Experts of a small language model.
Size: 11 layers, width 128, vocabulary 8192, 19M parameters.
Experts: 16 experts in each of 10 layers, 416 GELU neurons an expert, 1 pick a token, a sigmoid router.
Training: a variant of Muon for the experts, 645M tokens, 4919 steps.
Below are experts of layer 3 (counted from 0) of a mixture-of-experts language model. Rows are named router (the router's row for the expert) and show model dimensions 0-127. Each number is 128 + 24 x the weight over its row's rms, rounded and kept within 0 to 255. Numbers have three digits each.
After each expert's rows: "mostly gets" lists some tokens that are sent to it at least half of the time. This comes from a sample of Wikipedia text that the model never trained on.

# expert 11
router:098119121166075124113144120110123113167138107116145185135111099118141159172131131154158146157099126178120116114156117137125119162109145102125112132154115133170159155096154110160143126092116134144142065120069124178097122168134150133112119119150142117118131127110122090155099117103106130122169134131130161135134152149147133097089101099100117120124133098117087134109151093151139084100101
mostly gets: " Ad", " Ed", " List", " Total", " Location", " Av"

# expert 2
router:105135118138131100116138125140101107144148100136117182116125123133133162143121170153120102124124115118160106185144134096113161140151142108146187103172127146143152140090122122112180138122195126141111084131143149146126146150101143154140154111154158107142111091148120075153096122101110133091149158147166139098132099175120162099129110114146110131104116131109073141127116117164148116118114
mostly gets: " music", "ny", "my", " guitar", " Albums", "sch"

# expert 1
router:083108120084108117109172114175162125157099118173161155161085136092125155163078140139100123151181118117100115101144139109156161150115134106098140100131130142136126128141107126129148137141140130194122101121119120127117148148130137134122170118140107109131084133141146117144128104122146144132123123162173187099144102141150105130134156093107090106109103110131082108104149130159121102115100
mostly gets: "-", "D", "A", "C", "N", "L"

# expert 13
router:122150106064133117134130109135158139153144156130125099148084099128126184128116158154150135150146128116101127119149146140090108176143115088147134098145138100160145148110138148162124109109163103119107115091124119104104152176134133144114150146114171111130113118158146119141111125110114116135150131162157187119153145140154106119135136090118119069102143148082086121081124155169127100098100
mostly gets: " (", " =", "{", "(", " ", "_"

# expert 7
router:115128149127110141137140127124117115149127137104138159136109122122133130106165155123159081133196095123043115139164110123141125131161163130118129129183156128139173113126109182126104142100145135094120094146101114090102138141122125165139137134190152108094132120145114097139095139108162129096122102153178161120151130141119133100069098105104132111133123127153123093151126108134128141130125
mostly gets: " who", "ist", " people", "ish", " life", " born"

# expert 14
router:106111112058105117127147133152131100164168139169143186139136105122129162139100144132100117140114118113096120142116155129125108132120101091135145089164128123141125127106136131130147117136171159143117099136132113126107138157142144136142160137148140113118098150122177111135078107119121152123131152118153209140177116127170109091108154094084135126113098144151088109096138105151156114135088
mostly gets: " 1", "1", "0", " 0", " 4", " 3"

# expert 8
router:148119110087119156126126118148117116146164127163132123171094157095147160152118184173143133133176096111100118126149163131150137136121161115088161063136141137117145120124130171124096102097149096148120132111115097109110150133122142145099167155131142136109110123167158113153102128098088149130127126147145134100141122136125116152095149082101141063087139144112125146101106111130141128091102
mostly gets: ")", ",", "}", "\"", " –", " also"

# expert 3
router:109102163122105154112119157123124101144133168109185176149093126089099190119075145146152114139131099113147128138142155116089103154138088125150137119115112096140140166118152138145148121123163140124151103145098133126130192122110169134139137122134129107134079137106127120127112120119116168117158142108149147145129138162132153131100122104087085149127172135096128094123097086169113098125142
mostly gets: " team", " Cup", " League", " player", " coach", " Championships"

# expert 4
router:115137080113109130119134172108106144161176156096159159112121088080143130177105185134162103148135137141137115139157127139119108137127094112145112141115114122120130105111124135126128135107184159136103134156116082105111137143112124109143164094147169119122125109112158078150101125145138121139172144146141150107158161114122119104108126112097146117135167156155115129138147082192120112083123
mostly gets: " land", " species", " water", " River", " area", " population"

# expert 15
router:154140177126129180109141133164117088136163110169162114142152143136137124168127168139161126145141070134076117126136128141136099147171125162129109142143086098141133108119125180097120078129162087151092093108132115126083127149104113128112135150151123076111112123152146110152094150123095113141136122129170146142162134113140142130103095113097133128137139134141119136127142107118145096086086
mostly gets: " to", " with", " that", " on", " but", " for"

# expert 12
router:125103141113092137124140101160162069155121144119131117158137157104160169172102169149109114131181091128139110163151142141132086130154152098128120140133135152151109149117126125129121112128140115138130112100096146117133124169119104135119160127153150110118093134110147117131114115110110168139122149153161165112147098166134108111092102082105109096078145086163121142108152119171151102107072
mostly gets: "|", "  ", " |", "side", " re", "ab"

# expert 9
router:121149104110142130131134137118130130165141110140136136156081121128171129177117145136147097141169095121088108153156138147155123148181128111115101124161107107154147093141119186131081108136141088139103116134089146104108149147110152127118148133124170113103092157118135137142116136110130100133134163147180180112113111137152125133104161118101097108098089136164096102122140112135137091073096
mostly gets: "\n", " \"", "″", ".", " '", "\n\n"

# expert 10
router:143111111090093149138138136173099132137112087098173185139122116121150151121123130115154115173130128119133092148126105132126131181132130109137117130135105137137125088102109108143129099154146091150120106152114112092085133184103135103162125138163165109101098145172094124136134111117139151122146122180180161109126081144156141142109100149102102100103148133091110102095130147162113135127126
mostly gets: "ti", "si", "la", "ta", "ca", "ci"

# expert 5
router:132180132107088151120133130153093105142174124113178130149129118108147162123090148140179126162125084107094117150101125109120085110127123088105111124151108163143155123132146128112127124101142091199116085135142107100122111184126145127135163140186132136127117135116146097140095111131102121160161141114172150120141143136142160101104105123145134132094149144115089094096146114142130114128139
mostly gets: "s", "es", "ers", "ss", "ll", "ck"

# expert 6
router:134133195113097164144144141139134119134118104131182177140098133094136150152107155163137115128136092108135124163132115155136144150143119083096090115113139144161141153096133152133133105116144146163135096142136098121090123148076159137164147143113114115142106138134173143120105111142153101146150094133150153102158144151129121103132102091122153098114148082164092146108124113151124070127088
mostly gets: " one", " all", " part", " most", " this", " end"

# expert 0
router:161151133089108155137120125167100095161148133153145135143137160094135137138097125172145145140197096118142126142121117115143147165143116147083159105129104099136123146112125189117093121106141141135141090117139109122120142169106136114100154166129130116124138142157161124152097153134109109149124122135136146095128093120165124120111120081113150052127117089157124158129123092133120105084083
mostly gets: " and", " of", " in", " or", " &", " by"